Experts of a small language model: vocabulary 32768, 4013 steps.
Below are experts of layer 2 (counted from 0) of a mixture-of-experts language model. Rows are named router (the router's row for the expert), gate (a neuron's input weights, with its number), up (a neuron's input weights, with its number), down (a neuron's output weights, with its number) and show model dimensions 64-127. Each number is 128 + 32 x the weight over its row's rms, rounded and kept within 0 to 255. Numbers have three digits each.
Before each expert's rows: "raises" lists some tokens whose logits its average output raises strongly, later layers aside. This comes from a sample of Wikipedia text that the model never trained on.

# expert 6
raises: " the", " a", " an", " their", " all", " other"
router:160062127136151135111074107137141144068083123160096118146085098104134104115173171126128163160097112122115060096142104129178194137166100151103054155152102179122151096122151117111132146129129149
gate0:165096121138099160133095054123147080151065099191155060123106074092094155146113107119111137157170112137139139208142151140134131168109125166165147152108066129133121199131143121117113119133130084
up0:148158081114069092119113126108165101158066082126138096152103090108109191146102052157143094158166124093130137143189141178103115123149112147129158110094060114172134168105127191108068088137063094
down0:154168127166102084168152132160125187115134148155124167161137174106170113104137187155131141132060128107089079135199107129090090135178151183160141200101142114136128098150146116090162131117131124
gate1:160127188140093171098092095088104118121035161118108134125145114130155102172138177185125142102124127183119151061130161139181114116104150133160115143198119107120140111075148117117153139104224137
up1:159116132106167183129133140190162148145067141130080092062136130116113132181083080099123157117094133121128077118149143095210180156111056126074122120134126136083148146071168109150093187115124091
down1:159089130116169132147113091118154116137096135128097081142055088095146120122176121111170148125112117149158129152151115014131133130148088162085146089056140080100118119038170117075110107134107090
gate2:123086142111098126163104141152134125119168137090141181126095158103163107089109120157175115092138120128102141123100105131136198144129108165132152157138160100128100093058137106125189110135108138
up2:096086119131159127094120232179179208117127144103132151061105111151112095144199148097161138080097150098110153127176153156174139154137121127149135148049126104164095142161087121089143131112094108
down2:113131113156141085146171143145053103136102136066077095152064101068096150087151144089106136174155148173172143106137186194112112096132165103126079158126213120156154142151063126077102084153168125
gate3:086100093103095104062107185139150085108084131100094178132073154151128099109119130064119107079089127119089140146108083131119146165114136156056113114108159123119188192086100137122178107090124150
up3:077083159177155122144197181171112119155147109125149135118082108126118040120123146106126161073125164115082084139090130126123100094158149099087132130122169121118186182186170134087119162090102111
down3:178117105141127151072101121140111109137173150123072161114097127126125127035103095153149167142128129134147110147098143094082154115059156132151138133103136140153197107095083182171160115120090139
gate4:112160126109147109070115128129121127082137152062156186130121125128128119094084155108076081169115117167124140136124117138139147138143096180127137120135153182145136116139151172088148119132147084
up4:152186102145118095092091141134123087169140111112191169113128068086128117127116161112060143126117109122148080196110090162112079092097125129157199157128208140173099200144120144083154141171133113
down4:129136127173090115148092102173110126111113053149115163162105145101063161072112164172174177119076094182086156132151179111129166136071139118085140181154111089162090182069099102099173116156064120
gate5:124131124083116186132147173105097098113134121096104122105163133155117124100107143178153145081156137132149118080139149133143153143186099174060175133084101164131080076095105122146076169098127125
up5:144104093125138070135163099105133116097075084122087120071125080119077073074198081140202154102136129123120146096138134149103097160165165190074179101114163069147112126146092147159092133092075132
down5:129082110125103104152152114154081104119130081100095180122174171188120103126084104208135146119155111102107134061106110155170113159090103215190143129153186116074107072155083092131136172121080127
gate6:145114181150126112105132118136109096158177105131108132158225166117155134130129157164142038162113184093088071104106167105145126078117144164172124061103156137094151142100102156102149044094174108
up6:169146134130134052155091190100127126150130148090131125142172157174115151186104163167094127130169125154098130088113158140127132135166163130122148151092144161141112141146180183119133139145137148
down6:183121094147151155150144052127126139125172178162135106158186124127172113154119160182050118107203132169103111093132103165129141095168105122123085139120138132139067097130121116108120105123120123
gate7:116162140126141119047133165123148112090138186117120164131132106109136137102165094055145139140107176152166096149067136118092153195099120112110075137107146123188139067109161109136128085173126123
up7:144219062155086165102165114152161139114167134144111072104127061172124103099103106120147097133101155158173142125157153126164080116110139107192124104116168178120205139109130142143111130126103163
down7:125063115106121116079128168144092165130091106205091104153135120117119093176144133129079184161151130133149167107127111141082075177112157148153117158132080115099050148186107090154151057157106094
gate8:091091169144130163166105142081106103095108113139140148104133126117099102166104123060127146085078099061067057148085112141074134120110185145107142136104062097098102144186167117108137103139117120
up8:094116184094168167132118133173086122171141138157123140105175124071159160126076103108167094079071160133139156050122150161103079105096162115155102136161068160105167170141087148138095137148169099
down8:172124156142174123114095054164120103116130101164132089107111123104127121130104167110072102136102124138129113113141098123112119150083222087103122104160159155123180146144103150134227071112168113
gate9:125153156173113148135125167132153156099115127128132117158094135137171097092106139142135147118150132157114091166170132119157117112066066134114121054093140136111082132068231156096092072162099151
up9:088185118128120117113171121088136145107158144077150197152112139125151131089094131069087192131104121165080157123127159093138135094100125148069126063119194161100116154128178111073146107167130115
down9:094104106206105153168116140135124069091190086145155175115153089156136138145111150107125165155151121122138067157117116136150162137120161160160124107143125138166100124076129114130187102118117079
gate10:082090132144058095116094124103114116122147128147068089154159174080127144114139128182112117137100137161078097089107147169118126078123104124127127124085060112155153124108094134089145092095192103
up10:158123079135138141127146168115180123123128154086133113089138112089097142095100133140097162102123117160100143119145150201151166187124127152159151076069127125189197118125133160159160126181156147
down10:136069106128144140128136118173099080161157110108151121187057171165118116148129129078071145130124111124112132127116052186163124095154186163113092073159118181155107112118159147138127128129120120
gate11:154130114073118112142159146149169176144142060089165127127097155088121159121131178118138094123073118166123101147153149100153108082168072083141169116099134189100170084146135108126119171111188099
up11:109139121126151164143120141168152186134098131198140162137083136087063122100144123166121064124147101061148106185093149159099108114155117188130250134113148144229104139081162095154149155065088084
down11:103136087125099108164081141108091099133073137145146166142103132152131092150149110118082106125129148067152117177195123156101121084135162104092148142147108144156136174126181174170188161109158101
gate12:178115102189131160156073096164119064188174116146173061130099091159106162147121150168105179111150102158170092157141143121152140116151199140141242141151071107139193123087128171132106109148111145
up12:091102154085125221106085116115106135107131158119094113081095164126184121206097067164096182141139154087084123124089102133147076170122089154131086112089133142133097099153117132131115138089174121
down12:087127092176114130090090068130157181127119193120065146157099122164152107130132118068157138148118181170141132118111076121126139152065116139123104131133163107120095130112100201124113173069123129
gate13:177156194122108067173175120167141104121135135129147137112152160082103097114123178166127171178098200160086129135080139133187115117173144143085113098111067108140143140188114110096142105102169134
up13:120110085096170109156160133146137153136158154121093134174067121145183113134143115146135136132166119092149199078142137118167118153145177100091178150109174174138132104141153101125179141104094164
down13:069128097076116168124143156110117152185111123155094133146133148114035103109133112080199120153122119076075119162103143111080129114138155149149090161073104144163194103133147134043129147117102145
gate14:111140062152155123170139162119031090102109094191116144105114126102080112140111164114155160091142081205147132161106149089114133175130118135131101137170122093093116128107143129200113171117098099
up14:129146076104133165131158108101147095126107170136110191101107151161143145126154129115103092123099158169182126149137128165134135151112174148178120122137136158081088092182107111093147138136149100
down14:155112104094135099109109091049136172103116142151154147109155149044144169137084125085176128122148108163102147194159102147081134095149063168114105110126121128140151150145079079077124123174119130
gate15:118126152146039105135147127122152100150206194120201136157102167209084120154173092171113110138103159114116147160119136094102106102143111143111142140101147081100128143110124086128119178098089074
up15:138145118104165108118199118122131161088078127088124166110089089091186176103133071117168066095186114096138074081121143123114160132127155124101186132132075108111128133110110110149172089193089133
down15:138138121171144189072167160155135111126124045143137098147063103200121163136167168143066168136159159089157106197095128116091183167109100164115135121125093151177094129108166152138092143073128106
gate16:168160092079116084173143152101129180099106102160144159086061151149068159111120176127129155130140117132133104135178137158121071142146171192084116138125204151078106127122179114120144183101179117
up16:114080081206109131137091125162127139173145101106116151142131166120191155169111092155161115148103142136090122078061132114118150132119084123150104127126041126215134109142040195150161071179075135
down16:144154085135135114125145162165195206148120128094138079102125143129150142148162081113143082120159098111183130145136078128140162122120095159142125078118117156141118152169168141131141143108111158
gate17:094161149156140136143123103145197149186101105129144080130090105119112089152090135117149077118181119141189141124116074122153117132094139106088106166146134098165145123149104150191084104104119183
up17:123153128124148117207166131144162121073165112168159090100147105112160154160104130114148119113158150147147100126169127140057166117158103099171126163124084057083115172142126174158185140093084135
down17:143112154113165109150146115101128056137178127135126131117121157130169124159077107130135125147140136124163143137157111061075106125157045140066077135166163121066052152159165148106135101155147072
gate18:089135127099111160136101126122094130110150132196118080143110144135114174125196102100137138168146138101162105093060127102142127161056141162154183139108099113122175161195149087115095073121199117
up18:125120158131119166114141171184143166127078143152148108190093157097188091140205103129173131107095118138150142053070096143157086114091136142098089100139038199128084142167126116173087066125184176
down18:187085145123156169114131111153119097115145161138141147140129139136099122118161172168086180165119119143183161121193152145148159160143128116076164079107068146080111185150096131132127036168140173
gate19:133152134150148089198117143078170187140137089118136098129106149126122109083178176128075111161159139139142080148092144064099115129163133132114182079135134095098109141142158145202116137140126204
up19:084145125147156138103139131155126119115169125160104121135184136156210064066117123131103148141158091192128076125109101082124105098137061123111130071101101140094167120138095110129151164112132128
down19:095131084140145115161142157109081113146196139107116121134183120123168193100159087095168182092185158196113156111187092097100129111100133133115104086111092115109134134114162115116202112123118089
gate20:135144073129105123094112115077098112030136134117136128106115149096178132131075161144080111091200084121129081126219123092102098185108126139149152102062129117149134134161101108123204157132131143
up20:135124098156121131145125154039158145099151159100092149090150110097200167137095119101067112153112075161126138097206111168083140143183155143191146169137127080110149121176101096082132132105086153
down20:137171120128176160171155090193127229125131145138100160175129125145125118122173118079132102126145151080100147135121170088138139134121165157103119178100036175129102162150183121098108134152107080
gate21:157127126132202115050105102126140146068097083191167084175108135139138132129122139117139102069183144103128115099150137089096160072110152149169080190148163153058147069128109183161113165135130147
up21:147158085131140194091099127136153135159153154180185075091083091125117105122113093068069134099162106176136071072113084179114087088102140125130106147123107167120153136088100138134108135142132142
down21:082159143093056153127157093122149120177153125183143099029147134084081152149164144136076148119153120095135156144167141122102122119054187089102116158105104091156061096135138109093125129145162142
gate22:133082122113128151158133098099138119117102193127139114118079104121157134155058108192206190134171144186167095064123169126103074169107131169097080078105130122126144132156155079123105114118166091
up22:134173135175106114070133133095174136053082064147134084157088116147112105114155108057126140165091109128104110120100138148142125127156120105093113160106182178098118131128127164145096116138122108
down22:062164115097087103163131159137090133097110136124100164113131163154146136140188129130139103144173101178148135069140118135167101131155174122117123096164074146170142122080080086145156146091136135
gate23:123134193076173133105176155105108145159119131089168150058141141078185096131157067087216173126040141085125131102109125160114142126125143144147141086179100048087143131175134210074178131145100179
up23:103071119149153155152117112180163174124139120108112116148128087148140167146136132103135175108080117129084110094078138099090152155069182158131086158148098100106108093121142122085169138134146139
down23:104135034154112101103145194119107109177083112198123166142142118138108147059152160176063051138193148142088118148104131109158127126064130082151078241149134180131107124114149127102171142092110155
gate24:182051115160084170145036122138137147142147111137185146143119170104182103118157143129149175167171114095172129125201207126094159150164172129130165160114109162143123125135134115145158166095168154
up24:153082101104098141108126104159136133115184118151152068121123118101124105099096145085186152148133150106159100180156177095119136116102111077124151135118133147072082162146117138170177104100124158
down24:142171136154148191112122121181110120085073115139144140224089133102091081107119154133165114084166127135160157136150180142102101152171087116138112096119165075173091149127155217104090102168120204
gate25:132190139129133127151059151175118113126108130135148113122162113092135136091116066131180132146081157111113123206222141088112153142132165143081139199158137142114158148140166108121093133091144090
up25:153125125154085107112140165166087116179141117118129136105079175145131150151106113118166116097148125185133132129097144172165143090129106164172060169101106130148145110075100143138067085152125172
down25:141123110145092121132116106101178129128167176071145118172132096098111129097102079109118127137139155105116079109134169145152169157085144137202149213166124121119092157114112161095164083166125118
gate26:106135183151109139125106184137106119111131130131118082146132108126084123170134186146138105119151176120122090165129060115070059102132133155109077084141111151157082144112162138204141102108107183
up26:078138084174146155164157098114077164116146192137109084066124113153123137115088119116122092185135089117106124140138112110067114129195102159141173185162120120060139167121161178130117120136086152
down26:200136164169146104105092156115075114160120094126123085115139102143102105157138103109151143112141136129116110159073132078078151153156153140154145177152150115144119112127196128114107183119048101
gate27:122150148102099119197116200112103121147042137128144071123141215118144139081178060065131111125096066093107099125134170117144176156125145152128152175131152132144169159121126153164105080203112180
up27:155111128134125125129107148116135149121139041127183134114131110105119139147124085176131128136102166117117140097095188063230115142089095145127199114131111105192127143127178123090135106106129149
down27:106125135142105174139136113154107110113137165083179125145139062127169122142092164176177109065140110153097119123076116100139103140157138169077133140155152089152103162130143094146134121122135099
gate28:145126120142133148074129128123128136134164146111142163134144159157076131081080129055142150087149115132106089138155138090119162167133126144165117016109071168113148104125122139119097113172123129
up28:090131127163164160131090111097104154116123093116136130140122150099121148155165192108098146175159079167125129136091112131127157137140111156125149192156125148151111206097109128064136132182099100
down28:166087152117174125140162089146191155144129145163153068167132155138104124112176160138129102106119113088121124204155134156129143139152109172130104149107155109179167120112181092140069133106144066
gate29:128146151101075094156105121057105127145157145115175117148114199125139197141137124161157183101113091154143119145149120170059153091096169106139150172133144170102183131174095155086140101104157117
up29:141118125165187156114065122126173170097125138111158168133155096147118116120138122105114162130083138103107141185122159114112166168137079139112111120126167073189128109116072133146095090095179084
down29:163081090179154149123095095145209143085177161079175130101151137120127085176046147099139146142177080050148079198154107070112161142146085158127091136136136117188118095056080113134095129106117148
gate30:099123162174119141085139136086101144117123084084165105099097126123129120179118127085204105076063162139085150110127125105108107146112153190104153122132127122178108118139087119162094114097143132
up30:142159142192079228079105106149109135151159095103064064110160097137146076148059095080156090200090093154158143140150126142103129177088117141123132162152087107181181127144109167159096084134141169
down30:138087094068059153109128110113140150134112096129195085150148088112128169134087087085131147139104123147186145139102107104116056101105150176130125116112073142160090076134120159162109137065141176
gate31:072114140116089146110070103136154101116149053065095125061125147096138158174111116087142155153162137105134169164087122085155095154145150173108116100121121127146177115088131084146095180105140116
up31:068090112092113101081053132142107137124125138105125097092111120061187120173114191124182117178136101152127110124123112159100142184164088118146127132137106107143131126084091164164123162153141087
down31:076101163144088193078211083152105112176099105130144225137161135153140122128170090158139128180120151165123127140100118118067173139080135100164154152160106086201112116138081112138099116162116170
gate32:209139126112114104127154131162092151125127139115175117176082106091091105105118130107204112161078127123108125103153144089106117098168139117113128184163127132157073131106123120139106127165118123
up32:185129092135171099077143106153125092072124127060094075181089137146129117128144075130157108118112085120107092140177178030157104170116131151100146093155139070172092164065135122194116167199131104
down32:147116143178098140177128086118158156110130100104200105210121110146115185144114081125128161127109033161180105111102100138124135066128102093090076133128139132163110118129171132138108063102092146